{
  "activation": "squared_relu",
  "init_std_router": 0.0284,
  "norm_eps": 1e-06,
  "lr": 0.00115,
  "seq_len": 1024
}
Below are experts of layer 7 (counted from 0) of a mixture-of-experts language model. Rows are named router (the router's row for the expert), up (a neuron's input weights, with its number) and show model dimensions 336-383. Each number is 128 + 32 x the weight over its row's rms, rounded and kept within 0 to 255. Numbers have three digits each.
After each expert's rows: "comes after" lists some tokens at least twice as common just before its tokens as in all text. This comes from a sample of Wikipedia text that the model never trained on. Tokens count by the router's weight.

# expert 44
router:161119139158108115145153081133129228109180152156101108153092146066100184121109148111149120127127109109098159162131131139131126102128097071188015
up0:119140132129132109043130150145108118127121092138118184122113125101149175093200099162149078111145094141124188157221111133147140126114114129061090
up1:172076167147107142168148128166188090145148127091080085096102080129089070171135110125122101085198061133145098078114139159089154140142091117140148
up2:143172167162103197045086143136083167155131139156139150106147139112135116138121154128180136102126101081180161081198059147102124152125113069195081
comes after: ".", ",", " It", " that", " where", " He"

# expert 31
router:156135138162122157093157126139144149098186163160093117151133195121124115184158092071113106089118129119086170127115085129082114061117106107112062
up0:070167182200131046160158135098105210132134127121111159128129087145119136130109133177171166135162116073172176129099108100182118124154173128127123
up1:102105090139106073110163092136156112131127162184082149120101137088175151171083108064140157108128096114160179148165087122175109065170074124132104
up2:169106131139073097082131142111119102108138139188095139104146120101139183150169103113222062136098065149121173128140052152106097140120059130140109
comes after: " |", "-", ",", " by", ":", " and"

# expert 74
router:119123156200096163111081136106159136136167140145114149125234127094106111157137118122107137101136093130097154137139092149062099105109094079172112
up0:060114170201172159111106096152136141140171128166097152150131208189184148122108089112150128115113098126104124124091152132099108147151135103159140
up1:185082191132131180129129110142152157144150153124150088150167206097112122178171150152080150145090116116122093135091147144156111076107126098145126
up2:140156163081121142117130106101128148152126092052119196144103164146139126161140168085104097120124134152134242111121083076165179147092084129151127
comes after: " was", " is", " were", " be", " are", " been"

# expert 75
router:118116156161097088138133092162140194113218152132096137157156159120146168127128138127103152100123103139093160157152118141114140118168112089140060
up0:131184109200200098130128169073079163118111090159138159143152121142082181087144149124092169155136103138114102115164145101124127106129107095087112
up1:087135100186135131081125149137178132135102137140132096104095145127098086132145101126071145116147066162016107151132089113154138116194140122188136
up2:116102149148104072140160153105166161125097098083138128100082088100078163101195126084097107092170098108173087127150118083088185126149148129118138
comes after: " in", " ", ",", " October", " September", " August"

# expert 45
router:164124141175144123139099114139116251107165137154060135175135126159106157136132111108169093083169077139127160170107110150069152087113135079138069
up0:119092185138176137160148072110113080165123137040194131163125161096126143159101110171172103135107141140201136183175106151127139139126105123133100
up1:094055158102147191166086146093123183165122076143129119106087182101112164063102139077143125130153119116195176149120106144100128117097158139138130
up2:123091110182061140112148155156186116125134156140175153116165125127147157110120105105141106134152158137161108136103118076158135111091199138121185
comes after: ".", " it", " It", " he", " was", " which"

# expert 95
router:138133188188125185129086144192125170111207150111131186156135194109159146115163119110098105112155098111094137126106105112143098075153128104112099
up0:200113166125090069169077123149111158149149140169123183105124082083107099100098096059118133058151084145096176096128096121099114205101169126152119
up1:110114098145114081178098164189117126157127142091137084135062077111108113127199092149086128157165159178113148126181090179089118129104191123204142
up2:173069109141119097049165113106118129107099162161132122133107106119143149133138117066158112107140058139072133155119181135120122041107116127115144
comes after: " |", ";", "1", ":", "″N", "2"

# expert 30
router:121156169124126129112157109162162161144207200159103125136161138108098170132120130136135132092114148104110144127153091135123110097144184057169074
up0:126127146108137081133168109105187123113139155154147123186169154122129100205099108137108132141212119133104184133128094145143101107102132080062141
up1:090114138111131097131108142197142103097118120162137120087165158117150145172113181110132153140116155074105151209056148095206066158153142127112098
up2:129131138132148131160122184177123118071128174156142141113125215150148136127169101156132148114170169127110240172148143100091056137138097148127123
comes after: " |", "\n", "\"", "|", ")", " m"

# expert 86
router:145148165138085202131093117107180172072211110113138177164163163078133137129145159126078149089143118113095172153129142124115121126120152064105090
up0:100149157191086155099110107114164084094148169102137087080125116142176152111148116088125138164084109148131166118117096082140145153128151102137052
up1:121144129108136097153106134153083144149151135129130169139098158160119136134070095185100140106129165066155121140137119041124132037138178107160118
up2:107123161165117129136102129194168143115154165116107053119140078116105193173090129185133078119104139129138157111082117048093118133110136043178150
comes after: ".", "°", "_{", "^{", "See", " −"

# expert 60
router:165126119146143126074065129193132146131190117174125123156092152094156180119158099085164152068125116089070202184108101134150143128070112067147099
up0:121075152150148134160094166137147104100148069076144095153137122129168134128121131155165111080119093119128206144087078111145080127146151055110118
up1:107139113160069095107106156109154095099149117143113125112158150072085144148134174096171121150129138137128102166186127103157144133093117103108096
up2:104155124122159137090179128067094134163133113105146125108138133198151215141126079113095092137113118146125138157085167141117142100128155141151126
comes after: " ", " (", " a", " $", "_{", "age"

# expert 43
router:172150125159135141116104082119169148103189135141120151145168176100184127120151182074101148086134084102188184137142125123106113133083113042135084
up0:163104169160069141134171123138160188106141150112157126119145113140135141210155106150121118088094169117134082103124181084104108149107101141130103
up1:089178132192152150104126159139197144169188140101179120177135133123168182120140157153105135116154122170119166205132134090186135100112113084105066
up2:122122120148133149124184143136103124177136114142134118126102109182149140129038143122129095088102125118164165082148161101079137141164091128161151
comes after: " ", "–", ".", "-", "/", " #"

# expert 87
router:159165172181124111130062138143179197088246096149161105208096145095137136117111153163119177120129111095098171148106128135118138124101118092197106
up0:119172155132138184096114145160133158102117158114074082170157127087161094133160104112174102081089162168198113136126154107183161136152155140177154
up1:112135116112126188196113178137118137133174126173127145170125084157109126158096122086183089146115101115136188206096130081142128098108104104102101
up2:176212153116140088108154129094150139149153172129060160098162164142113104161210073125111076140064159198172126159135134120080124109150110113147072
comes after: "-", " ", "born", " (", " •", " on"

# expert 13
router:108141177127122156092170109160149155105178163144095160207151123084119117180100147107151117090102083083076131138143148133102088117131129140125047
up0:109095135109084103201128156197181110095181157124135161115143115105125182164155152177066181102114066100111128169076122091128057170140133128134166
up1:160041148167154127104116121163131153091114143095102143115128175143137117121191109081135124120143082102123153223141143170136122123078115129045116
up2:102149189097157109194044149137129127104120160122116084114135096101188135088173134107116101015109125124137175095127167146126102079142158116138113
comes after: " |", ":", ";", " a", " –", "aged"